config.yaml
n_layer: 10
d_model: 512
n_experts: 8
experts_per_token: 1
d_expert: 272
d_shared_expert: 0
activation: "geglu"
moe_layers: [1, 2, 3, 4, 5, 6, 7, 8, 9]
router_score: "sigmoid"
normalize_top_k: false
routed_scale: 2.0
balance_loss: 0.000177
balance_bias: true
scale_expert_input: true
init_std_router: 0.0117
lr_router: 0.00101
vocab_size: 4666
norm: "rmsnorm"
norm_eps: 1e-05
tie_embeddings: true
optimizer: "soap_variant"
lr: 0.00545
beta1: 0.95
beta2: 0.99
grad_clip: 1.0
batch_tokens: 131072
seq_len: 1024
train_tokens: 406600000
steps: 3103
dataset: "wikipedia_en"
Below are experts of layer 2 (counted from 0) of a mixture-of-experts language model. Rows are named router (the router's row for the expert), down (a neuron's output weights, with its number) and show model dimensions 0-127. Each number is 128 + 24 x the weight over its row's rms, rounded and kept within 0 to 255. Numbers have three digits each.
Before each expert's rows: "raises" lists some tokens whose logits its average output raises strongly, later layers aside. This comes from a sample of Wikipedia text that the model never trained on.

# expert 4
raises: "===", "The", "|", "S", "==", "===="
router:104116095160157141189134095127110089110122132113142157118094108125158108117133161110138144120127135133122170133133120150142173123102139132141146156130117152140151121130145112122130153121109133154131116134109082094144132118130064115126134132096167127146142096143165133117123111173127105114129110136093129106090157130143139098096130133141106164125109102092157146140082161085111100133136
down0:141141135132131110126104124183142148190145126151174129115115109131142169162114061105134123141138101130118139135160088123109112124177107123130125146130146188072098137141122114120120136105127119118116163128138090097147158093161108179145126127108141140126140122118170145135116133100113099066133128130133104154066162093146131139117141135131131083188151143149120168144131172148116176161161
down1:108115104102126111149137114127139174100078152148143126139123119110103105156144154154154161112139130111144089098115181122121100093099152146129158119129134106108084130196147173138130149133130153126129171125156137084128146127178107118128106076116154140109113123092093110133154131152134130120122107153105143155130144159081084147113135114193168117100113096134111094150112170130142110169132
down2:177108166127105117114108104134101134097124102127130133161118138139181174129125145138167112120152136160142110113142158145103178140124162117112097129112108154153139141104083126160123159146134107133138133130146134118133113110125118141161131163105145142104112158150116124087098141089121076147157118122123133111122128143183124120129106107095099081168152157094184171135152135135128127142123
down3:134142098118131090082141150112126137138143164104153135155159121117122110104065104131125136120156135112128107157112073116145102144139111100134142191125117134120099161117136124144112137111144111161147091145150137061134191134125150073143101146131121147137126134142142113097109127140169123112114150156146111130134147072144164129148119122144130112133133104165132152192092137125105118123114
down4:173115140115118144134178149109061113114134154161146140123183166077161099146095136157135155079137095163139097099141126152110110122135142095150153113119120139124109148116121090144119103162125104099110124137103110142165184131101132090139090111112119129098137129132140104103144112121120139116095104107149141163087134105140119130144121127108124131125133085084133079149133129139146147089151
down5:122131095147088106148111106120137072128132086093117139123138097092133093134117099106120138129143176144146147130104101152087106089144123145113120105167110150107095130137136098132152148134107149127111129157139100137101126156138131145147092153114125169151118159135145077094165105130094141138135111134113153111134118122106136141143120129184165087109082127155150207139119194135135102100123
down6:129150148135113115173155127086147111139121127074136135164135141141166131142130136113123136123168147146151145094165131119111149117108137130119127145153117129139142171111140150164129119118100170130090112153136145121138108126175117162110132104118082135182131163145158110129155132125134106181104122129136102135125124174122126158122119123146090207148149097152116102116102124103093094107162
down7:127152128160179212166120128082159171146190087135122121099113119151131128137136138136112135131100119158146125145131134098114147090132139126125129113102104071136134111127138082136078121133111153115119140110129128143099130122132137116117079100176144137098085152145102087137139126104130149109103134151175109066096082131090135116142121180160169101119135096130151145119121103082121139139100
down8:130110122137134166171121112132130141076097144129151091100116216143143151135149138163173101108151131124091118117126121110122185129118127149154094162134138098091152114054121095125172138097101126149143119158086064107116137166154092147144078143107160154164127140116133120134119087136161104117106154111118173154148124111113121138165160102144092139165169132139115132118119103121099178112134
down9:117139116160119122136141119118101105137119101139104102113114145100094136140103106119148110109134129148143129152144164130108168073105087126121146101148149108118159115090156173134122107169118101149134112126074122144119123142152115102135096149136126123125127097084127151101122144148187131112089094135141146171072178123166100135117120158108108162150126118113154145160120141129167193125082
down10:148192143159122159132140157121140132116144133151115125135095136144139133086137134117139164129146151098130103084140110105126120129120136140128134141117152187096150076144133184123119126133162099120116075130163133135165166098154126098151174133155147116122140127133115170151144133129144130135132125073127127150114169130096164115152125142123089147145093164121092140127119104156175111130095
down11:107151117177140128126139153153140147121113140164131140152147148133105113116127157171124097108144116119130112093091142111147128166183127136089103183120138129110110156174129150136135146129124102107106130131130104097121106150140128116142135109146118121123139133131124140140098088136087139138132152141153135130121169162102143157126145141090113097144105145140098141109081093130158143126120
down12:105128116133145135164136098162142170134126144141133134077141140135142147124131096120153142128161106117112080101145138087153125120131160109180175078163146120136091099128113133162097145126122122108165146154142129134143127111154106088100124113194149124146189114154166116110182121124126147108141109109084152157156132131152113100140139076128141175145144149094154109139107156131096143102115
down13:142143127140111113145163156124106109164125113128169074119149073092115154113115133144146130113111120172149135107115154120150139095125137096162108088090133134137115110130144138122090137168112161131126152111136127137108121101161135120089078151126108154143134119144180126149141126098090128129094176154171158125157119076155135146126141168151097132096086163076122123114135127134165146143151
down14:122148110140114099123104089065127157096141139099120141125117114104076115131142137119140120146136132089132165160075136129113117121132135111164143139128131149112106131169123157124112160141095113076098112144130143113158114115133084131126121139151107111112096113100100127112130150119152110110146112121138118147126123083126135087098126131117154112083157113177137135100193126127123100082095
down15:090120158135119115120161100128150147099095114150130158117127149125160120131117104157155121110167124177155125105113144145132130144096102127137097139143119116159136127110125183126123117153107151127100183114114151098076116123088122160121084133092207151197117128158136110178081150122094115088141146132130141098115107111108099119174134169165134148129171125160105155107108113106171132150127
down16:154178085169112136120098152135141117129136107095122132113082133143113106130141120141130077069147143167135122128157115120086123159101077138142140140175108155111131133106160146153130126108162145148114144079125129125100113117084118180124130089122141138128155112148147171106100107097156174131114094156114128123124115173128181117145152132172113129105137091109143142120087104120106180072119
down17:126132126112156128113118091112172165088106101110116136155119110136152145135161163166110156160128125130134143120168117125096163072089150089143130128123158146145128096138151119152106124146076168122121104107087148118110112127107127142131109174136088105110153114111125140095087149141104083151165118148126119146147085165109111135116121101116075148137113157103119137132134063085131119170125
down18:109131141126158116149129172163068088156138101139107153125116114152138188114121165103123129149113114116134132155125113135143165113072118142150181169113154148118089103115118145136151143152095106174156079093132079137090129126137155138098138112102142113092118177136131145103147102113138131116097148122135129142107103118147105116137116128136160110163095123112149100114115083165137141152095
down19:175146118125127131130149144156129142123132108097198098117156124111099069090106108150131133154147093113139146160156117091117137134156161108141145103091120099094147121157128098128155123133136114090093121140126134133134156123112084157109170107126098105104121108120101153132096149130158079136167117140152135115078128136152118108161119109118154147139156124087150127139160116094121130111146
down20:107119126119130119135092096060129137145143091106104103159145141107097155134094111122127146128111105074119130128147123141132121144133117133114181144114100138126110129148124132129139110134133146107145078118120145128154142137087101138136118129151111130103114164152149164151133164163083120171113165108161131138130186143089074133111139166159139154147124125089087158168162132132121127121105
down21:106130133124154137103126141155127135127152109152084112116146128114104156123183159160128112155133118103169141131117141102112114127106107108117121148115128132148131122131107166099109090137114142161100139138122140179128125121096116145096095119171143114127141174160135130126106145134102151110147135143132109105119184096121116120122110149135097108126090131092114108102118122109105115160109
down22:103090134139126095116105100131142131150160140115096128159108141162121083158143135129110150121109072125137129122143124147173149127134142105100118174189140135112089149041133113153097129156112138124142175103124142150100126142108090127106117107135120124153115192123166152128137142112152091136143148158094176121081175028145148120117103108070156144146117164107147143136094065155145116096118
down23:147139155148170153091119122101116118130118140133118146144109135108091098101125115144160087136133144131096110131120138166087165130127114126158108151083114124127125170054147098127092154121129126109121130112170160161117077122109143063111135092101137167122138105167083127103139105114182107126136129125128131154128073097145081134128165138129149123177141148126099116119144147140140089145134
down24:129127151134117058115153111098137115115135151140126118088091136136138085122153119136097111164154156178108167128102148077139139107147089128127128144124146184093132115140134131126152144083132131134134115127138107167160120164165160157149108144099147141149101092137211118131101120108157100136106143110110149124088140164169110111101168141127127152135149140080083159157102108123116122162143
down25:154121120147114124111107106129106113142170118154139115122126111074115105152122129108089137075144151126139118143128129154135152126139123116127138142092128120084125093135146130125128116117136165127150112134178111153111118132133151107123108109144115119089120133147136088109109149124095098114103139114134179127128141118181116113125142121126119132058116118121116126082136125111126112125124
down26:156111141135106141156166108109166139096158128135154129079119144150079181126113099109123143162135103099163106125160152152145128146123119069129123127152188137126148122133159102182128138118117120160094129125106109115113090132120177165167144091127140129132108112127125123124123149118133139170117145158167124124141127197107122116179125124119132122139131117118089101133157154128126137125127
down27:101146149094155111163109135130155158136133122136121178159120092132142150091132109142092142137124104122142129102144119125121105136144141158153115120137088141144112125046104104184141127107166195146137114163095098112176129140123119156113150137125155165131162153171117094096111151121125158159139146154089151177127126184124127114104130136112121161113139126109125172101122111149119091140140
down28:117129123139135158136136110134146146156151120119107135180136149119116174135157124108141116071116131148116106135081107135118098103155140180111138122075125117089144138076098166160127123127123089126126117172152100121127174089145147133113109094116155169149092182094136161122118132172133141166151097099129166133145131209156129163120129144107158143134057139161136134154096102119159083165159
down29:127114119141104100109118087127089109115130112110148129146130089171109093096089122170141193105149116156122126162169077185099205112142112130117107139136110115097115135133103133088135121134124116132099137140133129116130119107153154121110114127114148108143121099102085158120082108136132094105154144141064144144122177139131127111117153129109129112127128116097138122149129089127075187066149
down30:114123119108111066094108121162118117158097136115144084139140155091154114154124185137123099142120150121118117104138134105146104123123109123118117123119102125135131115161113134125146122128186158149137126121101127150143141145149127121116113155118114142130142126126075085100147118088115117107123126127130130058155127096127159123105098112164100097153111114172156167127148160127130142144120
down31:154125076114138124095121095190148126121181126116138116155096129157158137124148104106110158142103116088107163165121131130122103120088157088143045096102134172086132138129142120113077111156136121114143134150103139150132108118114107155107094145129158145135125088127148117138128117156112120105104132124119181124149127097124123134119124120115107109125097115133112166108120108155157115104124
down32:181139107138137085145112139135084129083172141168133138145144134097191115112150129146107139109125155126145160095122153168145147073153123130138154108167135130114122142125126176119137114157129141149119132111127128140116115149143165141105135101109171125149139083151124131115133100123177139182146129129133131157109084122096109153107150113137163148095173121109159137122158149155150106152129
down33:166120129133143159111147158124131162142121124118138112109112108107151128098102133104130124112153116135107159119166186122106139141131131099121097103133154121116158111119140160100112162137146124139149153161128108152128172108163117112108105177079136116122143091115117062135129170133151122102101157106170156123157120108130136111142169133134118135107136154108123099118137135132180113159095
down34:109092131116086133134135106122148179132137124168128124147150138138131140125155128155164129137163119108111124127121120104126124121107147145070110168133123136137139170052117135226142118138125089122153118136116134201144154098127124141141109148139113136107128113153128177129142108143146164160138164102119115148163127213109174118189112112120117101183102092038159119133171121095121170101122
down35:149135120109148131129079121101066124118128130136090122147101098060132077157143136100124127110165129107151111154165140119115133150126119122160116134162134087133096158117162100140143124135186115161121130143124124122101142096143106171092185128148073135132112121115131142141110098184097123146080144126132132152157120163130145156186178154124160120161121162147139142119115156135136131128168
down36:113138122162078125151130089087114102125132143123116114117115126137145120121122161129161114119109156190172116123121120179119119150114081196173094108166130072130114131086129151147095137157125163152133144157130147083110120097130133171080090159121122114122137120118114123152165125131139115149115134128142108131107138142119099121112135124123143134141146106160100139150120089110074130148157
down37:170075104130077163120143128100176114132111106083109167160148123158137106154162143173133141079136131102166135122103163112073123095143142073086155127135071112167117085141154096145162135061140104156113103113106157111142112104110129126130192116125118110143136127106134102123143120129136145095134119092112090185140088147144120087126131112121121113113114145164135159090121122152113142135130
down38:134140132146116110117122142145148119100138149166090197123128130109143131103156130108125118151166158104115127093117153138117111108130161153122148133130140084128105167135142079094119145163116125105100112130100114090121106131094134122104092131120113111151119110120150104141140143135140112141099116158143085116116174131112116143117164137105120093170111130118108154116133123134110140111114
down39:092126112161109150170124168152073181113098117144168132094113141135111160166134102126105140126104167110107133165123128149099155145164078122149117124149112135096115145145136128105080161125141125166129122101098134100093124145103151101136132134127097117108095142131182138114130139082115162103106090101125134118116146145143097149121133122083156145136115112104126064137127138069107157123131
down40:094123148147125117183129157130157167137123165130127124115157144119134150216118141148104134146100172050164162091111152101175163147134114181156086135146115111108091119130126125124158131115127143147133128099119132135134134125183127147152108169109156161093134188143112094129098119154186178134089136137121097087153134139111057121141155126123173078107122137128130121114121117152146129178095
down41:100134133138148153126146153151131102118137128125193119120191169196147123129100170131109074132113091127121117117090155197145132167125137137150110079133129132136156127133119150100159165164117175135075123142124195167071119137139177131106151163182109144147126181143102124126140121146099102113113147147150110143124123131160179089149089103136125139139090149105103094105134126130129158136105
down42:123136096105145149107192116138144143117111137138126143105131164133179155137103093127098104122153104159125161113150166125077130137139105114132082122090107125104130133136133089100146145122077126141148163147121149104164155082157104099085132110174155153171108135118103149169097102130087148110152153101176173133135082082124156103127146102111112115160155119121131141113131156146129141165128
down43:135092138128114098080102124115158146109138072106127066124102118127114144101116137155145110136134138116120088145160137146147100134117076139155112129139078177161095083092143103124123132135122148126059110131138155163116165127146122089174142134109158137114150100127079135139105145188141116106136139124140124106169119127104167109143148127082124158140141148125128153105099135142163185152098
down44:108147101139116138114142142175125119121108139120135092135163160115132108115128109079132093099087113129135146151125167152108089141126094147113100169118130147115155133106123147138174140067176117150166140094138141116101108139148138156088145141129156111134166150137117156088127064116114135091138126119094098139118148180162085117120129084175125136161144150151123144133128131126099131115096
down45:127128133173106184157136156147128131137147125138085117144110143129156134131181106158116158136139129119115128148151130108126159134158159141122105141108096127069128146106169118100183109146103146128150101148135101101093112135136122137101144131117121153130138106154150154101110117149137134131167126158158106145122159180144114089171115139104113138125126150136149105116132129116186104139112
down46:103166176129140094112146115149094140117160177090128114116065117098112158114131142125094106160132134144109138153156118124126104126087122139109121107101115124159158129089136134132120174126146166113083125130100142143113157118113106117132104143133130165167110143108084112094174080140106105134166122135153120144126111134084159132148155101107134150121105081099117153118130139163155104152118
down47:144140118139126082133086130111095178114128150111121118134146120144101108143147107133140092106110118143154111134175120109138119126119092147104122099118154162123155089132156163133096155114173136164091129157133126124114098129154149136096142142131132117107119123140125103107152124153149113113113127148113148091139159114112133145107111130077079133173184121118136120106152170161146138119117
down48:082107192103170171079118114130170075114128121121120118123106104148104146117117175090113136112121130182132115126158124113087094139105167124123105139105153131174137106141148137116103086134124115126158112121117160141150164110149095064122118154141153119116119109141106118138123096117127113141090128134080090144128128122133078091083111086123089134150154093099118119119117154086125121115110
down49:100137118134113120123083104140147160140116079139103137156123112092143107116117181114154078128148129108128216169082072124135183109148131137126131138131163166148105099149153147116131129124135132106158116156126162137124173121143112116151121171114146111118119101112115093130118131121115098135124143165142136092078130093149142119114110133107129117135135113147149108086146133123119146125114
down50:132146099110122129146119112117162157123118114192102123075141123132119133145144114128116163108085153116081138154143104127129137128154124126130159148142108126119101154126174128121070137120138150131100115141118102168125124108154120123123154107142050157117141171115141131094114199137143157101127111132136148149139164121159140135094196120135160162114109088160105093121095098120097178105114
down51:105165141154114112103121110130135142177076112116145133135147136082129173116166115108138135142089121107149156144154125146140139160143171213151107105142121135177124130189097132154141151158138127137116162154140167181126128142124117150159117132122127109120094136132126108151138171135122159158117133134091164071126092231118100159145109057091164168089126159080124104148112120094107136119139
down52:093106165154135117113124106129114096118151115145139171108123120109112098140117101107181140137100153135065139152053106114122136111109119113128117126164137120123136112222146114113125097142146124131086117144121172155131119099159084100115156102117156134115103124087110111110121111136094141150107104129116145150137126139171135128142158105131149105138170148108083131169130149103129161102154
down53:119096148156085107145087094097105126116148165175127117140128100117141123103127123142097157108127145107122116213148098153137162112111094103136103106135126123119099074171135104153150145163171125124096134106134199156143118153116105128159139067141146131082115159129089106192118109114106130149132131195134135119107137125079116152077133088139129142145141099143140125136179080162132107123125
down54:129125111148133130103133190098120114134107141130111052124121116145111109142127183137131161121103124140080134141084123150146114136116139106171111172119088088144061136121140114157120143127120107144132130143132141140100126139141113170082138119121132120132142136109141078115149121090153111157148103110146120102155117071172104150110139148143154127112091115144107135108120127162127112166169
down55:109118100120104113119103169130121163119089156158120125132118119105144131111099121123110117154126106127128108100143115091123133140127149131095144131100129109130157111088120077104159101124131137126132120096064135146146152148128138109131106142117175119119113127116100157123129134156127134099132141135156139123117152152145110137120113147164101083134099126118112134138128110137091126133122
down56:136110152155108066144100108138169113123126108146139131142124151135148116167162135152157116115124155067134150151172094115129113157125166123108120111113116127150073130142120166126101145129138138120107166118096144121134164135146143122111160178180121141145130150120101143146135092154143118098143109127132172148120168118102143162153101145127146127104119106131128157104121102115153139104093
down57:121116089131136103092107169131087112122143120118160145127184110195116112166145137120085158117111073123113144164120121117134113146095126124143156148156125047154124140129117128090103133138127162139112141173121136118108119112140129107120087167129097125135128101128132076105127121130123150090147144140118108116134107117135142099135084124165087115113147115088096108103147114182142192130134
down58:184120084128133092114146147128136131131124139138120112139104130140135050106106152162157151104153089109155094161130122138125092143134098138067113100089131125121118116134155109128125114137118071136110111132095099114126130148177100136107112136141156076131145150135143103185112149123123119116119170115131124113128140022116128148115126158175172133161141120116106144120099126142125130115144
down59:134103170113141141130110140155162122102118106136139125131128107104143135142152153184132131109083104148120115116059125129120126146106095095114138111144151145102120168233110130186120085116112177123158115139093104149113149121105159153148134142167134126199144134098141125113127137134142115112124102138156091095134148038096134122067126159124126100163152152101141135122146159174113123113134
down60:140127160133147138129163105083125125137100125139142142133124086134130171130162112098106099167125140153117118092128097130163122129146154148164117103088106118140084159097124132183092146130136109134159155123096115133157139129179115105117155157097052118122112121113130142072114089127102099095168132102100113163084186235132113122101162158109186168130145125109110091134115149155157150134147
down61:087124117084115194125136118135150122149126132141119166128107164124124119165119138142123100145092151120118120136158145112127115142133142162135115139137119182093144155170157113119102137112120130105083114117169108124147129126127165147153143117100109143144165104123180110135098169100150173066165107133118123101176095136137176147104141127168128141129147117093110121111141127158142135091128
down62:107147139142129169113099142150143129135133121171180114134139126182141122130102120135099134121113102083111157118172143123129132103136119129140115157106121104102122142129100091142132128107101131152143129141153118150110151118143123123161087125125135154072116136102154143109124155120170132120135150118117141138123124138078099125146118102118142113164159111072126107149099122083140124137131
down63:132114116180153135065118118103172173123122140109170150122118132123155128182109103118162146099139105126139133169105124176126094145171093137099120141128130141100134129142134127126139107108105135119088093121158127137119127142079124152130130126157206117118122130135103130143126141122155143152114113103146177149135087108130173133141105103150120142140123123126106073155122112132135175137111
down64:124110112150168116133117143158135147165103144131167089103126135098089156110125115164123159111108156130110128144140133115140144142121123132106126156111066135112099155121130119096125127118171136123154109111106140154175077123136138079145163099074126144115139138130121130145133149118160133121152159138124089115126136011155115144135135105150095028098101144100135144140133124142119100107098
down65:147101132135144149157161136101110119128148161115123142130101139149086130127171142146106113109128115130133121160156143170111121115183151158068122134146094141138127124047144133069125111121146112113133182161122096086120121130089148165103122128133131152126137131146119145122126170136116141158130150163132133102114142000118123138132146113139148098138138119130149128134155134144155083097134
down66:112147094132141141121147148137125121103161149125142081062121145124121123110136131120130110114128100169134156120124150112145150081112115124135126141072162130128122098137102091105142131093074179147127120158101138142143149151141149119150139145118114096119123133109105150126102126122113121176150110165112135134110126126124049115139095149134114171113156130130130134106098146131155146114137
down67:131176124080140093127151152106153087151145118100155118143117145158129102111093113138110125141144110099095094121151168136150110127139141118132143135137153127184126144171161150124167106138122088118132110105136104124122120123114128102130141144118089169138111111152122094141094082075123165131137102129120070141109144103156125101145137122129157141174124105187121122157106175127134114135144
down68:123122137141134174158127130117136118105127144125101121138128172144134109119130140137100147114099170136176125129140104137158115093113111167141115170107160125124138112128122126144155112103144155108191131121160148129100125119143132106114128101143088127129144119118140101154156102150171134097138136157138107136114098155113090108139119119087138148186129143170176135145082120125098160118153
down69:117106109124175129140141153111126093167134111105119102148154124120150108153110095151139126110145124147129108143160111084118114154136103136101113137108123137131172119153120173115100128125150124168087169127156116132164121154139131144066121137103159168124121082074116134119140122098129145131155096116130123131115161123103111113109144128096150088149100109160126116131108153099137118133149
down70:158108132112125134069153144166095148099093104155143140135115135096163116116138092099123142113137106126144101126163103172129148114132128105177085137108113153107157135137174108136146145138091088177136158146117143140128133111130148087134119128110090138093080137099117135090144129085128139139137124145117154121133120152163082112108151143108121107181128122124117133145143116139118111130116
down71:144085148122128158123125117099082093160156064131153130139108172149112121143129137121067094130113120127114138113110127094093135114135123158153167115119162123115103117146162105110120123144190121131077117129182108150114130145192107100110141132144107111123118146130114066143157106131151108114118145123150134128127113112134120100121144118146140125158093108129096150132151139117099141139105
down72:089092142123171140124135136120123097128140139127134126142177125121132161140118074165112116135143075132125140137158119117122107141090135121111122157158139145140152130162124108106118125124164120176150158139157147125150131097111119165121131141139145113141110126115201113123114116133152092084119156146152123167113173131111074133145174120110106087147131147151154140116136174145159138088106
down73:146176138173156124124134159136127148127161092141089153104128187164143120117114168131136142143114140129133165144150112143115120159079148144140134098134127131142162172106133150164131159063132137173171138131155146111143144134127174133172159103159129123144142155145127142117134115146084107148115093139122107091110119135144175138130118168111141151131135094125133150102129102122160135124089
down74:115133138125122152110096143093135156128128113121109098144123123152179116112140132137112057130139113103120128163127101094125105113157113154106123157103114128153122091103144151113119131160133101123080135142140132151072142145115158153144080115110154113132152120154079122151136119154073118123108146151130138090137062151119152143168155143128136120133153166115106108101144118158141119134099
down75:164158131114079125166091085145125104122102122153084147131134114125110120134113128103175159138092128166132138106090101123089107113180147106115129152110205110143094112125115111138103138108106084168070139063166153145123128130128154149149163093137132129162127177135096115159172115141066144130144119097100107152125175156116102104107101137119119124188125120150132135104132189113115136092145
down76:138098125127111150135166135153120153165131135143136160080141140146170106121080114108113135155129120110148129131161162121137114125132133116099163117116135077115126136120107138139113145149092104145174094119109114136126148103131086136063125139127115113131160123092134117121142166102160112186113143071147121144113101119124158143140150185107153140150182161144082151136153088148138136109131
down77:138136120124154123111171099138119126100128082129136154154078112128158109118112161118128135126131176129153134113139121122123150096108130082117122093106081137113145137106138110145135127099146127107112103105157141096173111131120087144124081116120152174119147145110115161123140110179100158105137085107140146096129165132174175096116065131137141133109112124110091156140105136162105163147118
down78:148127160112115153125128113136131133097146138140120094120111109102148132085104157155142103177116145133086129165168087128108120109109133098173120086131106110072128142125128145146149129141115124146149149155074104107170150135124140119143123084108096124106180108156152134175121156116101110083122121164110132153120088116146140159141157177123138110125151123156097172074116093128159127096123
down79:128103131178132106122114139139095143080138123143139092153156110140154139127117135129115101096159126116171086129142150101118159099085139186130121107147096110123140082140154113142103154142129161122160116109154126125154152111101114162163170116132114084098083120164135102139126136097154172132125171145149125097175134116094170133126156133130116173126117151103172169118102135135106110112130
down80:121118105144119141103168125132133116116103143109151148171135162135159123115164174142145123186143132143154128116110098157122132144084165123142118179109104129108155101142111113140123136102140070123139134133097062097133118106171149108122124115058147154120122148120111128149120132171114103087101130090117152082124137118154130094079151155151166115142124157105181143124163160079124138096131
down81:158116124083150134176176131122089165121100103110096163098102148130137125128186162158097158158122124158122128127073124176160152127127160119167127140099120146129152138131142146145101124087121152095151139120117151133131146130133125155147152075149175138103103102093122153146107128153177124166095111137134134134128159138115129151120146151115142109165116130142089090098168160110103170150138
down82:156157162145150149149138133114113123130130140124114097150147153122119125171145167121124123152094138126138121141126066094147187141163129116132131106133160104138071151110122085103121109105115078133124138110137120140105036109087136187113104127128131142156119076155134104128101112096126100086194113134173105130108121147117119167138117200094149128130118154135176148081123141123145140145121
down83:138102145135142093089133128134106105123092122078143108158109130098149095106149144110125132149120139086145125173110154114158142172137099151101107166151076100088129120123149129115058160111168090121135154117129174148096119143138121130131113101114121138115181146073137122157108116163084162109156124125135144121120130133156130142110110133122131164093098130087127111118137156108162128142123
down84:084133106139126107111105132094139146147158123146146152135136162138131128102155151153098122133132118100162175170124107078115135161121102120130185131121121104111131102148107131102130122112164105157154108111135135150111130120131080150143105103155127123138153116128082157104120077114111110142140128133147109132169132066153166147135138092106102134141167138155107125128156107149141092149141
down85:138137115101111155174135145147115141101117120140119108149162110140119146158109078110150149120130128119117134143146156111161140085137138123133112133160158179124116126121145154134188128139133127175085130134126124152163134131131124162151110080102102101087124122094112140186100123157156151108154146163094126109135133106124137098132119128153156121104134132072151084110116150119140107124106
down86:145109107177133124157143085152112138165130101104161157127090105093108103160110118123101121136103126118159138156130160143134146137130086141147157116149148095124081153100139134128159123163112105139121105154119094118139112128129139141111111144129121160119151094108120140141133168126127137134099110135147148079119106144129127157130117156135144130116155114136106107146140144106093100083122
down87:123081119170125132178079152147118154165151143134133112141129133119197157124112086100134115167101137104154137142147137126160107156101130131143105135131127095141144110098133124115146158162126102097088143134147110142114132149152142123093166148113112121120175105148099086121103108154145117114141110187122125134123103118117098157156127127092102130130144139102130109136135119100163094144126
down88:110130162157117129124196070041119117158153098172173153090068098125168121126119172124158129130113119107137125148092106129128147156178095132155162174174145123141141119124111103144134099122129146123159109123135149138107160101117139150126130149140119101118167128098167150118064194154133114133114129099132103122127137127096090131086133174150081083107140132100134103105115114159091130138128
down89:147133136106122181153144077123132109148142150146149122131092103110108108113136097143105132131072119127137143123126091122112104111151081150131131140121102133158104060111107137111128142138140121120139156135133136118112126138129142115133101149117117160162140095168136072091136117130167149124179165092104123125112143134151160120119169139143137118152147135125125141156160133135107170135171
down90:154142130148110183128117202106102137184135145128131159168109150126114138170135107123120154098159123150181128101170121090090132111157167136167159102152143141135114126127166154107143149115139141113129166125126108116167119102110148147121144148115107129127144157110146150103138126117134125145128110135161170180095124142108121123158170148141139136136110105136118114106114128112118131143092
down91:097132143125121144118127074121142110145120138131089155098121130110157149134130151112128100108161161156136145127104147079119087122143116175133088128109100131117113163000117147244098138084113159125153146107142132125162143124105151130100103133149140128156174159121127110146136146120120155107118112113105114130117142255133112132129179143116127102139130127154123144132123123118142124144105
down92:105138127132127143102101124130108150131177097136137187099127103061166125122139157173083103193101153140093173165139122073092104122099164106115103116103129142128086112108116119086118097112123131143113112136183132120136140126124090149155147108135134125098067117148138078147177128123152137114168147130128129107109169104139132128095151162144118123140112157136157101097157117136117101075156
down93:160140160051131147170154125141115134144097139111067137129139133076100128100116110119191088100142124126133122134117157101152068087143158098105168147133145125170124152134115109117116124144091136131140131153132111122117147138106138161173136133114075144144108111160124115089142141127150144180125147085133123104115146132151086120096155128139153123169136129084167112136143090061093151067109
down94:146218096124117125155085131112115118116143132121141119152111131069119170139145086130173131131115118067159098167123116144143115071125166105119119135135089152106132089159139142120119139079124130104118138137083126140150065111115098168097106137176152110099125115115130101123126165172064115095158141112088129112122093142115130128157138159109106163143151135154141101156149118138127115142126
down95:122109112159145117115134156112138164132116143144111075128134143125109138128128138132118099113170123133094122115154148128133113162095114146170134130094147153175098118119122111127181092157121117102165129151168155154111100164122102140153152129142156149123150067117130111120145130111116152138144124135141135097102093131096149092037155103130147124101090111120140152113119122110177190135137
down96:145159108160128110122119101136152150137150089140091115135156100111099120107143132147127112125133117151179105065120115113103123105159133123135105174148120113104088128098123175179144117184149126080095120133115109126127118113128103158123132095148134085126120177142123133147117090146128132104166135112087126136153105046147124092134132125131115100143109136136152125086099125165143130135132
down97:091141143114124136137137130126141137120130092133143148106156100131082142097106121125094082152109143190136145144138130151114135107118127182102125137125166120138146136106131140142165126160163152187193151096138119141142146091121106101137069141153105145161147132147143105086175138120101088120121122139119127098080124103132127120128121165145117131123097118104122076089115119158162100138164
down98:095114190123139134172110137157173123141157154123163117146143168120142127133127100154099125158134113085101138123117108131142129145119082158169103100129132110133116166144076136155113132115164158120079169136107143106073123137141121112133167161050199112113150146101118165127080106168136111135135118124136139146118101119141112133084109116116107164198143080083126136155096150126116139158132
down99:115144148159167131141114164137129107127097108140127141123149157116111123125125154138100117165133133106127121078150128130172165132123106139087132149094187175126165166109132111132142170147124151118126149141100117120121121159158106120115159110142119133106096123157172138105102098122115173116156079138153097093143118079120141120118156114113129164151160129120102086112095113133160144097181
down100:134142109124110113147154125131105134110123138090166088155123119122097097092154148102100122099117206082127158103148115145162110142143124100133115146144139148165119140145139152122159099158117110133107104118117149158128190130140089124132121108128114141126162107123132109165186111156140098123126149107100124150157140117128142085164155096100107132117134158110130125118127152154109094117098
down101:110132156154113126125156097125176137184089108085108139134169103135142161130138168142138105140121084159140137129135149115159121173222153136116124140150113108160164097139096082156143086100125138126118116116122141132123126143142119134140103156118206103128095143092126127153108149118115201152124151150149128134135127114088114076142110135121143125139149145165131136117093158083087150134123
down102:163125127152109071085077150144094150112101103157082119141107118144141139122133117130108167114099111132168134095111100157145128136139101107075124129085115164115125135116130148094125179101101094177146146147103152172134145122118119108164125192137140097128149127120111107130163108128157155130138131111120143156141133147134122108105130105133158117114137130161119110156123135127147120151099
down103:136177107118138148093142098130129116129148097139145114119136116093105129146097121122093092153149116117147108139147113125104114137122105123099102104115131119124136113146108120134133127127138122152189110118122084136139120136131133098108085154157190089101099125122146139137151128163114133118114120110134118128101077112116166141150123106089120151130112134135208125122148162184128177083099
down104:152141143141122163137100153144115157160161177158124112126162148194148128136122148102090086153094105145113128117136162162115117142135155108126123124098112109164095142112131105131146111140156164156104161127126152150090128095081080115163117120145096094177114117124167134143119118135117171149148141121085102139123118150103150143101157094127175148111136100093133099122093105086123169137118
down105:128140162135149092149153126119127098158136127116138163155129111079128172118130144113155100143129167101114122072104127127155117131101126165117128135112118168143107120077107168148154132106137123095136149099112132121134121149136091080107128130138095114116083163125122127100166132193109140115121149094138093177103083162167139130143114105107101125085099139144109143120145125159149159168118